Below are experts of layer 2 (counted from 0) of a mixture-of-experts language model. Rows are named router (the router's row for the expert), gate (a neuron's input weights, with its number), up (a neuron's input weights, with its number), down (a neuron's output weights, with its number) and show model dimensions 0-255. Each number is 50 + 15 x the weight over its row's rms, rounded and kept within 0 to 99.
After each expert's rows: "comes after" lists some tokens at least twice as common just before its tokens as in all text; "mostly gets" lists some tokens that are sent to it at least half of the time. This comes from a sample of Wikipedia text that the model never trained on. Tokens count by the router's weight.

# expert 16
router:30 59 42 55 39 27 43 64 50 32 49 48 42 52 51 42 56 25 36 70 68 64 39 58 54 15 76 55 71 43 64 14 70 60 47 21 82 35 49 48 54 52 53 44 62 67 35 34 60 57 26 40 64 30 42 45 42 29 44 34 57 45 40 47 31 31 61 73 50 67 58 69 57 47 57 74 68 46 49 59 38 27 68 52 53 42 67 60 19 42 44 49 45 73 59 44 44 66 10 53 36 27 46 63 56 42 37 69 71 48 66 30 56 48 48 55 29 38 48 66 36 64 62 51 40 50 51 44 36 65 42 19 64 64 54 46 63 55 55 54 49 55 40 37 78 71 20 53 64 38 27 58 54 64 37 33 78 50 43 43 71 46 58 51 78 21 70 40 44 23 36 32 53 39 56 29 48 25 53 56 38 80 62 36 74 66 97 37 42 40 43 53 39 45 37 32 59 36 58 64 51 69 55 59 23 46 51 39 57 15 64 37 29 57 51 48 19 64 47 55 70 68 21 37 61 46 47 57 39 58 46 38 37 54 50 66 44 57 65 81 58 59 34 50 60 25 65 59 46 88 56 72 57 56 29 36
gate0:63 64 70 53 48 38 36 68 59 53 62 58 35 75 38 16 40 36 60 22 49 60 52 20 54 64 49 56 58 60 76 68 59 36 29 40 60 32 43 48 27 57 46 43 58 72 47 80 40 57 70 23 59 56 30 49 62 59 38 34 36 49 50 74 45 23 68 78 62 42 54 37 76 47 60 50 69 26 48 36 37 66 47 47 55 40 65 77 25 39 48 39 28 70 54 44 46 25 46 45 61 37 54 60 67 55 50 09 52 54 38 31 42 45 46 64 39 41 51 51 60 71 70 28 56 46 41 45 19 53 44 48 59 47 53 58 26 32 56 85 43 59 58 43 31 58 65 69 37 26 46 56 51 64 53 35 42 58 43 56 78 40 34 53 83 42 67 33 41 39 30 41 64 48 53 36 61 35 76 47 59 64 42 71 75 52 36 54 53 75 56 54 40 50 54 53 12 68 44 45 42 71 39 52 58 34 37 47 58 43 63 62 29 57 30 14 32 40 51 51 63 38 45 50 94 57 78 44 38 68 25 49 81 45 57 40 70 48 53 43 34 68 44 76 55 70 36 55 50 47 42 94 42 61 30 28
up0:68 71 66 37 58 53 32 53 55 41 69 58 49 59 46 16 35 30 57 38 44 57 50 33 51 66 60 56 62 61 71 68 47 42 37 42 63 28 38 49 16 48 34 43 60 67 36 71 44 40 59 27 67 62 37 51 50 41 34 44 36 47 41 83 47 27 72 72 61 46 54 27 83 48 55 63 70 43 43 34 49 70 45 54 64 36 65 73 29 33 40 34 19 75 50 55 47 22 63 40 59 43 45 68 67 56 40 15 50 55 44 46 29 54 47 58 42 26 38 53 60 74 75 41 63 54 36 48 34 52 36 50 59 47 50 65 13 35 54 81 46 54 51 43 33 54 55 81 50 34 45 66 63 57 59 44 38 63 38 62 72 35 27 47 70 47 69 45 47 46 12 39 64 52 54 18 51 43 76 37 44 61 45 71 70 44 43 55 67 68 56 55 47 50 44 67 07 56 44 39 43 65 34 63 58 29 48 38 59 36 61 75 33 60 32 23 42 32 44 62 64 45 46 57 89 65 70 58 33 74 23 54 61 41 48 43 59 34 78 43 36 66 51 67 50 52 32 44 54 54 38 79 42 68 23 25
down0:61 29 48 51 66 66 62 53 60 61 60 61 63 35 40 33 44 46 68 55 46 38 79 53 79 32 38 33 66 69 40 49 29 58 67 62 44 39 59 38 62 43 62 46 42 55 43 81 57 67 46 21 58 63 53 13 33 40 45 48 45 59 83 48 46 52 51 56 42 58 54 50 65 37 24 46 65 59 41 11 72 63 60 35 66 54 53 12 32 60 66 46 44 38 53 51 36 34 68 52 62 53 79 62 44 35 50 21 37 46 08 64 57 17 67 49 57 39 62 35 39 37 50 46 72 47 64 58 25 42 73 54 38 64 38 67 69 43 79 38 26 17 60 09 35 51 50 66 48 86 62 45 58 35 57 60 47 70 49 73 42 67 70 49 53 60 52 36 57 68 53 55 31 60 59 59 39 35 63 73 39 61 66 80 27 55 37 39 46 61 34 43 72 21 70 11 41 47 44 56 39 51 54 23 33 56 56 58 49 32 41 59 47 42 66 55 51 66 51 55 46 27 43 56 56 26 59 30 56 60 33 52 84 51 56 59 70 53 60 57 52 55 30 53 43 48 13 62 61 41 45 54 52 69 47 25
comes after: "\n", ".", "==", ")", " A", " O"
mostly gets: " (", "\n", " S", "|", "e", " A"

# expert 13
router:32 58 65 39 67 46 56 55 53 30 50 47 60 43 35 37 62 15 48 49 49 32 41 54 33 39 61 66 49 32 37 29 57 80 73 36 70 45 46 38 47 33 44 62 68 61 26 22 37 36 50 60 78 42 39 66 42 30 43 35 65 50 58 58 26 33 49 66 71 74 42 58 43 80 45 43 73 61 56 30 36 66 35 68 02 35 48 68 66 23 37 52 59 63 59 40 44 57 26 43 24 49 37 62 48 41 42 50 62 89 71 43 54 64 62 43 28 48 37 50 43 77 48 60 30 31 78 57 60 47 44 21 53 55 58 57 41 59 59 45 45 63 44 26 85 57 57 66 29 59 48 58 38 65 38 46 55 45 53 32 57 62 52 38 56 50 68 47 44 25 36 50 61 18 58 40 63 53 42 39 73 61 42 42 57 55 69 43 84 47 41 27 37 50 43 34 39 60 37 72 49 24 55 48 34 31 60 63 44 01 56 35 44 38 36 57 49 66 47 30 71 77 49 32 68 17 50 59 54 61 55 32 15 21 63 54 32 42 61 59 52 49 36 53 35 44 54 81 57 57 40 58 69 35 70 35
gate0:43 52 64 46 55 51 69 65 24 49 35 36 70 31 50 44 42 30 44 56 43 42 45 30 29 61 46 70 43 55 45 50 27 44 58 33 23 50 48 72 72 32 56 37 56 51 50 51 45 54 65 45 29 59 56 39 60 45 45 51 53 53 43 64 57 68 50 36 31 18 32 57 61 22 54 34 39 38 54 88 66 53 71 60 58 60 66 65 56 54 39 40 73 55 37 66 54 40 53 50 36 62 92 23 22 75 46 36 48 40 60 21 43 46 66 37 61 57 44 14 69 62 67 77 53 50 60 51 36 61 40 51 39 29 44 72 35 43 42 61 85 41 56 45 79 50 59 32 53 62 69 71 41 32 45 20 59 42 39 62 45 50 39 66 68 43 45 19 45 22 50 49 61 49 45 39 28 63 32 44 53 62 77 43 56 39 62 54 57 40 44 52 56 34 51 76 54 73 69 43 33 17 58 39 83 58 59 33 46 64 53 49 43 83 45 52 33 65 49 30 45 63 28 33 53 00 33 67 40 50 16 77 40 54 34 27 61 20 38 52 56 45 67 49 23 46 52 58 56 75 41 34 45 40 51 24
up0:61 47 35 60 44 52 36 44 74 52 68 64 34 62 38 47 57 76 55 41 61 63 56 70 74 39 58 31 50 44 59 58 71 57 36 64 68 48 55 33 26 66 46 56 48 48 48 54 55 48 31 58 70 42 33 60 43 50 48 48 40 41 51 35 52 27 55 61 61 82 65 43 42 76 47 79 63 71 42 18 34 50 37 41 47 42 32 38 44 40 59 62 30 47 60 30 42 58 62 49 64 37 11 70 87 30 54 69 50 56 34 80 63 54 42 58 35 53 54 92 34 38 33 30 51 51 44 48 61 32 65 54 63 76 63 31 66 66 65 37 23 59 51 58 33 47 48 67 49 41 31 30 63 66 48 86 44 53 64 37 53 54 64 28 40 55 57 75 57 78 58 52 47 45 51 66 72 31 77 55 36 37 26 48 41 51 36 47 42 63 56 49 43 63 52 20 49 24 32 54 69 85 46 62 25 48 35 69 59 38 49 53 62 16 50 44 67 34 51 76 54 43 67 73 46 93 65 33 58 52 80 24 61 53 66 70 49 72 68 48 44 64 38 51 85 50 51 42 42 23 54 63 58 66 44 73
down0:40 40 44 88 62 51 25 71 40 40 58 48 37 64 03 67 43 38 56 52 56 61 23 40 45 28 69 39 46 57 41 50 49 48 49 13 63 49 59 52 30 69 53 38 38 52 68 31 62 34 48 23 51 34 57 73 46 58 22 56 49 40 54 57 47 58 47 55 35 70 46 34 47 39 16 33 41 51 29 38 18 45 69 55 61 35 34 63 61 44 47 63 83 44 56 48 67 46 35 25 72 33 43 58 62 66 44 52 62 47 41 53 54 62 23 36 43 53 41 64 17 50 66 25 63 31 56 77 54 54 31 40 73 45 58 47 19 57 44 39 34 31 41 61 53 70 53 25 30 37 45 31 48 67 73 45 54 45 49 25 69 67 29 26 43 21 48 42 85 33 65 44 58 54 57 39 65 25 55 17 39 43 62 31 39 57 34 81 53 83 29 50 27 54 46 54 63 58 56 51 36 47 50 27 53 27 41 81 62 38 51 30 51 50 46 64 33 34 46 53 56 67 50 42 31 67 56 43 59 34 72 71 37 33 60 30 58 64 50 29 64 52 45 48 50 48 24 64 33 35 40 26 56 56 43 27
comes after: "\n", ".", ")", " re", " S", "\""
mostly gets: "\n", "\"", ")", ").", " is", " where"

# expert 3
router:46 54 39 54 59 59 56 59 67 47 55 46 75 13 39 59 45 37 40 65 63 57 25 51 41 29 46 67 45 36 56 16 28 51 57 61 42 68 50 20 50 55 20 52 40 39 44 47 61 45 35 41 77 21 26 53 34 46 49 36 59 26 43 58 35 60 66 58 55 55 46 27 13 64 39 56 70 45 33 67 59 53 48 65 61 42 65 68 36 37 50 62 37 83 36 54 65 48 64 40 68 22 39 77 42 52 24 64 60 76 55 29 47 75 62 32 36 32 46 61 18 62 56 52 63 28 61 35 65 59 30 40 35 71 38 43 44 63 28 35 48 32 41 53 73 50 66 51 54 44 52 32 38 69 31 41 47 41 54 50 88 56 40 23 78 46 66 47 52 38 23 37 35 57 54 21 65 52 60 50 69 71 80 59 54 71 65 66 80 78 53 67 48 59 62 33 42 62 50 50 75 60 44 60 51 30 63 14 51 39 69 36 52 64 49 56 40 47 48 52 87 72 52 58 56 69 66 53 44 67 43 54 27 61 54 44 33 34 48 53 70 36 42 67 68 34 49 76 59 77 54 67 70 52 64 53
gate0:46 49 72 41 60 64 55 45 27 47 39 43 55 54 62 49 56 77 26 28 29 41 35 28 42 39 36 68 31 60 59 52 62 27 44 56 56 46 25 05 59 51 42 63 26 66 58 55 67 20 48 82 75 55 61 73 67 69 37 39 58 42 48 48 68 60 46 45 36 47 56 70 49 48 63 54 51 20 39 58 58 58 45 70 19 47 52 73 48 28 43 39 33 47 50 48 57 54 52 49 71 57 71 36 51 65 63 64 71 46 53 72 37 36 44 43 47 00 66 35 48 32 86 47 71 41 61 24 51 48 53 59 30 50 64 80 40 12 74 59 38 38 30 51 72 28 59 56 60 20 62 67 26 56 57 43 49 62 49 56 77 33 42 59 59 31 52 67 60 37 52 64 56 62 66 41 44 58 49 89 54 54 48 59 51 69 32 48 65 54 33 56 55 62 32 54 49 37 43 31 56 36 40 58 45 66 48 45 53 35 45 57 66 71 50 59 46 41 22 57 38 46 48 69 30 50 54 31 39 34 47 61 29 64 49 42 79 57 65 60 40 46 22 34 55 39 57 49 73 80 46 59 99 49 46 47
up0:50 53 33 56 46 42 46 52 70 55 56 55 45 53 39 54 48 21 67 78 68 62 69 71 58 60 69 39 66 41 47 47 39 75 57 43 46 54 72 92 41 43 63 31 72 41 48 43 34 81 58 18 28 44 37 27 33 30 60 63 36 61 61 55 33 38 47 55 62 55 34 36 52 48 36 48 44 76 60 42 44 44 62 25 77 54 50 22 51 69 59 58 64 45 41 55 46 43 50 57 31 43 27 71 45 32 34 39 28 57 49 32 61 63 55 51 49 99 30 67 49 68 12 53 35 55 39 74 43 48 47 36 69 50 34 21 67 89 23 40 68 56 76 52 30 68 46 42 36 75 42 35 66 47 44 60 47 38 53 40 21 71 58 38 45 64 46 37 39 65 45 41 45 41 37 55 53 48 47 14 46 45 47 48 45 40 73 59 33 46 71 48 46 36 60 43 55 68 52 71 43 66 63 40 56 32 50 59 44 65 62 45 34 31 48 38 55 57 82 45 67 50 51 35 75 49 47 71 61 64 55 38 74 34 53 53 17 43 37 38 57 52 69 60 42 68 46 56 27 22 49 47 00 59 55 51
down0:25 72 52 59 39 69 45 61 59 55 68 62 54 47 36 51 84 44 50 59 57 51 12 54 32 34 73 20 56 31 52 30 35 70 67 50 42 28 75 72 20 50 60 31 50 58 57 41 30 51 38 16 56 29 62 44 67 28 43 37 43 50 53 24 37 39 61 61 53 91 43 46 37 64 42 64 56 61 34 44 43 55 50 48 38 26 48 40 42 19 16 33 45 69 36 64 58 60 40 51 48 30 58 33 53 29 47 38 42 46 54 20 50 65 48 41 62 55 42 55 63 59 09 49 34 34 56 60 74 69 44 49 53 58 47 43 57 73 42 61 36 52 48 46 63 72 62 78 36 63 37 67 37 52 50 64 22 48 59 60 51 53 54 34 48 16 51 54 55 53 49 18 13 42 43 44 52 46 63 70 12 60 38 54 52 85 66 30 53 54 45 44 68 46 46 27 39 47 53 84 34 75 50 55 46 57 41 54 51 43 31 66 43 54 33 61 41 50 69 03 51 60 34 45 80 60 47 56 54 94 55 52 57 59 41 54 29 75 28 53 58 32 40 57 70 42 63 43 42 53 44 49 60 43 58 45
comes after: "\n", " |", ")", "===", "\"", " ="
mostly gets: " (", " \"", ".", " 19", "==", " 1"

# expert 15
router:55 47 58 28 78 44 40 40 58 33 41 42 71 69 57 61 63 10 40 76 33 58 41 58 63 46 81 90 43 25 72 38 42 43 67 25 63 49 33 38 52 55 45 31 63 70 43 37 68 36 47 47 86 31 53 46 53 29 40 37 67 59 71 60 36 46 76 75 55 88 56 60 52 71 56 66 61 57 29 51 39 43 51 51 35 46 65 76 61 28 35 48 50 84 41 32 53 69 22 55 49 47 41 63 59 30 48 46 66 78 48 34 71 78 66 50 35 24 60 62 55 66 32 66 11 33 56 58 50 52 34 23 43 70 44 48 69 40 70 62 50 58 73 36 85 41 62 53 49 53 50 53 56 55 42 63 72 57 54 39 54 44 84 57 51 58 57 51 62 19 78 30 53 38 57 35 61 37 35 46 69 61 43 36 59 56 72 27 58 60 51 42 35 48 54 31 54 44 51 36 60 64 56 56 28 29 34 34 38 36 68 42 45 51 54 59 21 49 54 41 74 57 31 27 58 47 46 57 59 56 41 38 28 28 40 54 36 57 52 44 22 39 58 72 43 49 55 54 72 77 32 45 71 63 56 42
gate1:71 88 29 60 41 71 51 51 54 40 27 31 32 70 55 60 56 51 27 40 55 59 35 57 77 49 54 32 49 69 40 41 73 42 51 23 19 55 37 38 54 60 59 58 49 55 31 36 79 48 56 58 49 27 58 38 45 60 50 45 52 63 48 52 47 63 78 52 24 74 55 54 44 55 57 51 44 37 37 37 61 64 45 65 58 24 63 52 29 44 51 19 35 59 45 42 30 57 40 30 59 45 79 22 59 70 55 43 52 27 23 41 25 55 68 63 59 46 61 56 79 54 30 63 51 54 55 38 31 37 36 57 62 50 57 59 57 49 29 48 45 10 75 42 32 52 43 99 49 63 52 66 60 44 47 54 43 52 50 60 52 47 61 59 52 51 43 78 22 54 52 84 37 30 88 60 28 32 65 58 63 55 34 55 54 42 46 56 73 56 48 38 46 66 38 39 64 51 25 21 69 34 25 15 75 34 52 85 45 42 39 34 26 53 55 60 55 46 55 37 54 76 44 35 51 49 78 28 43 48 74 26 32 40 50 65 51 61 64 50 32 54 73 34 69 37 40 22 38 63 41 40 57 57 53 61
up1:72 94 40 65 51 62 55 45 49 36 28 41 39 71 54 61 53 44 27 50 59 53 37 65 73 46 43 37 53 64 31 49 86 37 58 30 25 64 36 40 67 65 57 67 45 61 41 39 73 48 62 57 45 31 45 43 47 54 54 37 54 57 42 60 55 64 73 61 26 76 56 47 39 42 54 55 47 45 39 40 60 68 54 64 48 23 68 51 28 53 55 25 29 50 50 47 32 42 37 26 54 26 78 32 50 65 38 27 58 28 29 30 21 52 63 60 64 53 59 62 78 62 35 62 54 48 49 27 40 43 34 49 54 45 50 57 49 46 29 55 43 21 73 35 27 57 42 99 56 71 57 59 53 44 43 43 40 51 54 66 52 56 59 58 48 64 46 73 29 59 55 77 28 37 79 65 23 26 67 55 68 55 24 59 58 52 42 55 70 70 52 41 61 76 44 36 73 50 38 28 56 35 25 39 69 40 43 77 42 52 57 21 26 45 49 58 53 42 51 29 61 79 38 43 65 49 82 16 35 47 70 24 34 43 49 68 46 60 70 48 35 54 63 37 68 33 42 18 37 57 44 37 59 74 57 56
down1:46 71 58 60 52 29 54 44 40 62 58 56 39 49 46 50 60 54 48 43 19 74 52 40 65 56 54 40 37 64 41 57 41 37 53 44 61 87 18 52 50 49 49 28 48 56 69 31 38 60 53 47 55 44 65 37 63 37 40 33 45 55 55 57 49 71 22 66 61 81 50 35 44 55 66 52 54 59 48 55 78 52 39 53 55 70 43 34 54 69 48 82 43 51 46 39 60 43 60 54 57 43 33 32 39 45 46 51 42 50 43 21 33 75 33 93 77 63 58 18 49 48 60 58 50 66 57 52 23 68 38 82 47 33 42 64 86 38 44 59 45 49 49 62 48 67 40 44 23 01 46 56 59 52 91 30 74 64 85 46 70 56 63 42 70 57 65 44 89 48 65 58 72 46 48 75 49 59 54 38 37 74 54 52 63 33 22 46 38 52 63 57 83 67 58 65 47 51 34 74 71 58 54 71 47 53 42 17 58 72 53 52 58 40 47 49 47 23 52 58 37 31 54 58 26 42 42 46 56 58 64 50 44 90 51 51 38 77 54 81 26 60 49 52 64 40 33 27 52 62 59 34 35 58 64 72
comes after: "\n", " |", ".", ")", "==", " re"
mostly gets: " (", "\n", " \"", " at", " De", " se"

# expert 24
router:51 68 62 41 54 37 50 36 36 33 39 32 45 09 62 45 43 59 61 48 62 64 60 24 39 68 39 60 39 28 37 46 37 36 75 57 55 52 56 55 34 67 21 24 53 42 58 27 65 52 48 63 77 30 09 54 36 50 38 42 60 67 71 56 59 23 66 62 45 47 32 67 51 50 46 45 47 35 58 53 43 56 36 44 44 56 30 67 68 47 33 34 44 76 45 19 50 36 48 55 36 69 65 33 82 52 51 33 30 35 26 43 49 54 47 34 33 47 46 40 44 49 71 30 44 35 74 29 84 72 42 56 37 79 49 44 42 42 42 49 69 49 51 55 91 60 41 48 60 51 53 60 72 47 14 57 23 41 43 32 87 56 33 59 60 45 49 36 44 49 41 59 49 57 46 17 41 57 44 65 45 71 46 56 56 62 84 26 53 77 52 37 44 66 42 62 60 52 60 26 79 64 20 60 77 39 34 25 62 41 33 43 59 51 56 38 46 59 61 40 89 50 45 41 53 50 41 82 45 29 53 35 18 22 42 54 54 59 67 60 39 39 47 47 50 38 43 37 46 52 42 15 73 50 56 49
gate1:64 87 60 36 48 67 52 60 45 56 68 65 32 47 71 52 59 43 49 38 45 69 39 53 80 68 75 51 42 68 63 61 62 54 47 79 32 51 42 49 37 68 38 35 47 75 49 49 47 63 54 77 63 22 57 44 57 50 69 62 45 49 69 14 65 65 95 46 25 44 52 74 66 38 33 62 73 54 59 44 26 34 55 41 38 48 29 58 73 56 53 44 81 60 56 35 38 51 73 50 54 74 63 56 73 66 73 47 84 38 52 61 42 21 56 22 15 58 35 48 49 56 38 28 64 58 61 40 47 71 29 31 33 56 48 60 39 44 40 46 45 51 45 93 65 31 64 81 47 38 52 47 64 61 64 44 45 38 45 52 53 29 43 49 71 51 50 30 69 67 29 52 43 82 68 55 72 66 41 63 74 51 50 44 29 62 52 35 59 79 30 60 66 64 31 62 22 47 41 37 74 40 57 75 52 56 31 63 57 46 57 47 36 50 59 52 41 65 43 63 74 61 53 54 15 29 52 37 31 24 67 62 44 58 32 59 58 51 43 46 58 30 61 68 51 56 40 47 58 40 61 38 34 67 58 67
up1:57 93 62 31 39 61 44 57 33 65 73 64 43 52 59 45 66 36 47 18 53 66 27 47 79 58 76 54 51 52 60 72 58 49 33 63 38 42 50 49 36 55 42 31 37 72 42 44 42 57 47 81 58 18 60 48 51 66 54 60 47 42 67 27 63 61 96 46 15 43 53 66 65 53 44 71 85 61 58 53 24 34 59 50 51 52 24 50 59 54 53 46 84 57 56 32 56 52 56 58 57 62 72 54 69 68 54 42 99 40 44 55 37 30 63 21 21 55 43 45 53 46 41 26 60 74 61 36 68 59 31 22 31 53 34 46 41 39 44 41 40 35 57 74 62 32 65 89 54 41 58 56 57 63 50 39 51 45 49 65 51 35 44 47 71 54 52 31 74 59 34 38 42 85 61 62 53 71 47 92 68 51 53 33 46 63 55 36 65 68 38 65 65 65 38 64 38 50 47 33 58 36 59 76 45 37 28 55 58 42 63 52 34 52 50 60 51 64 37 49 79 53 61 52 19 44 56 36 26 36 53 61 45 51 29 46 70 42 19 49 50 39 64 57 59 51 48 30 63 40 53 28 36 61 57 46
down1:50 65 21 44 42 48 42 38 49 39 55 55 26 44 30 37 50 62 23 29 32 74 45 52 49 45 58 66 60 43 77 90 50 70 65 22 43 63 32 25 69 42 49 32 35 50 63 56 25 43 67 63 22 60 51 44 38 25 17 40 72 63 58 54 50 41 56 45 52 75 35 49 47 83 79 48 44 47 55 58 40 38 74 75 51 28 33 38 65 69 46 59 74 41 36 48 45 42 49 65 34 64 46 61 46 53 31 42 34 34 59 36 47 48 56 54 48 50 63 81 66 43 39 40 48 48 42 80 49 54 45 50 84 61 65 22 46 59 55 38 68 40 31 46 44 48 59 45 63 35 42 74 43 47 48 32 81 65 59 58 28 27 30 40 44 53 62 61 23 50 39 60 85 40 43 67 58 59 55 40 40 18 51 42 51 47 37 48 09 35 43 73 60 46 58 58 60 47 53 22 56 47 21 41 40 58 58 51 52 29 71 51 43 63 77 45 44 23 26 64 61 38 48 47 57 46 68 79 57 43 67 40 47 37 61 63 47 58 25 31 71 60 51 66 95 54 25 75 25 38 34 53 53 65 39 38
comes after: "\n", " of", " in", " \"", "en", " by"
mostly gets: " the", "-", "|", " The", " V", "The"

# expert 29
router:39 64 65 17 65 75 30 53 48 67 54 06 53 46 40 56 14 57 49 72 68 46 24 54 30 34 77 69 55 39 45 38 10 46 34 26 27 59 42 70 42 55 45 59 56 45 43 50 49 36 55 58 61 38 59 46 54 58 54 46 72 91 37 32 49 43 62 51 28 69 65 63 66 65 53 60 61 35 68 57 21 50 58 62 27 31 59 64 37 31 50 53 45 54 48 24 41 74 38 52 46 42 39 66 99 56 41 64 48 86 65 35 60 66 48 49 43 65 24 61 43 59 27 40 36 71 56 16 59 43 44 37 57 56 46 47 59 67 70 44 33 51 41 72 59 62 55 88 50 41 39 47 42 65 58 66 53 28 53 30 42 58 48 54 59 38 47 66 72 66 36 45 62 15 55 23 59 54 51 56 23 54 35 28 44 55 53 50 48 57 59 51 22 46 46 66 26 65 77 48 58 31 43 78 76 34 39 57 57 28 56 60 51 29 63 40 39 73 52 58 39 53 46 62 48 72 33 70 51 69 50 43 55 44 38 46 36 48 46 51 22 43 47 25 41 24 67 35 56 33 61 56 55 59 61 61
gate0:31 48 45 45 46 65 59 10 21 54 53 44 44 56 48 24 35 44 71 56 53 65 61 56 44 24 20 59 56 48 43 20 27 55 52 40 40 42 70 35 73 51 53 65 61 37 38 49 58 42 43 62 62 47 57 39 15 37 41 47 56 48 10 49 75 41 71 51 53 17 65 63 64 28 44 42 69 40 41 62 22 42 27 77 35 71 50 67 39 48 42 25 74 20 41 62 51 68 49 69 46 48 43 49 80 59 49 47 30 68 39 31 56 41 59 38 40 80 57 29 33 31 61 60 67 54 60 46 32 53 31 56 42 59 39 52 63 66 46 49 54 58 64 56 38 51 44 39 51 90 41 71 48 57 41 25 78 36 00 58 56 50 45 53 89 46 55 73 34 40 57 37 61 47 62 24 50 64 27 48 46 78 19 43 33 59 49 61 48 32 65 29 60 48 42 48 34 86 71 53 29 52 49 60 35 28 57 38 61 40 40 58 57 54 53 72 33 53 53 49 50 22 43 53 48 49 41 66 33 64 61 49 52 46 33 49 66 65 40 64 47 37 64 75 53 48 50 43 66 28 65 46 31 70 78 55
up0:75 53 53 62 48 37 41 63 86 45 46 60 58 41 55 81 57 61 22 49 36 50 29 42 51 71 60 27 48 60 58 72 78 40 55 65 67 60 31 57 22 39 55 23 34 68 70 52 36 76 52 58 34 54 43 66 67 86 61 60 40 54 94 46 07 59 39 45 48 79 31 35 52 59 44 58 40 71 64 42 68 64 70 26 70 23 44 37 73 47 51 76 36 72 64 55 50 38 59 30 56 39 65 51 25 38 56 59 59 41 55 70 50 52 38 71 56 15 53 48 56 69 32 54 29 41 36 48 74 51 65 34 56 46 63 48 48 36 54 51 50 34 45 62 47 65 57 47 48 21 47 25 59 56 62 68 18 49 99 50 46 34 56 57 37 45 50 33 65 49 45 54 46 43 34 72 61 46 61 58 49 24 64 61 72 36 41 40 47 53 43 94 35 51 45 52 71 21 35 49 80 56 45 50 85 67 40 60 38 59 48 43 52 45 42 40 59 61 60 50 40 81 54 43 59 50 48 43 64 43 36 52 51 49 56 59 36 31 34 32 52 75 44 36 36 51 36 52 54 66 46 48 75 33 33 29
down0:46 42 38 32 71 66 54 33 46 53 48 33 36 43 39 66 52 82 52 81 54 71 43 56 41 50 71 35 60 66 65 58 30 32 60 65 64 34 36 80 54 41 18 53 38 40 47 30 44 60 64 54 64 20 65 43 35 58 39 62 52 50 77 65 39 60 37 49 50 64 56 44 71 61 53 31 31 50 43 22 62 63 51 24 31 41 50 78 61 55 66 64 43 22 63 50 26 44 37 54 45 80 33 53 56 54 54 81 35 53 30 71 62 52 26 36 42 43 42 54 30 51 33 87 56 41 78 45 27 43 25 26 61 42 51 54 44 62 60 30 65 47 65 39 74 53 52 47 58 63 72 49 36 36 50 66 73 55 29 17 40 72 63 62 65 50 58 36 61 40 37 45 78 74 32 26 49 71 39 41 32 41 28 25 51 54 88 37 41 48 45 48 87 52 53 50 61 55 51 49 60 30 82 70 24 35 48 59 85 55 63 46 29 39 66 54 56 23 32 30 59 62 59 36 55 58 41 49 44 40 66 31 54 42 73 30 65 47 56 26 51 82 50 45 65 58 51 26 41 47 38 37 55 55 46 51
comes after: "s", "'", " of", "il", "al", "l"
mostly gets: " the", " a", " his", " her", " their", " its"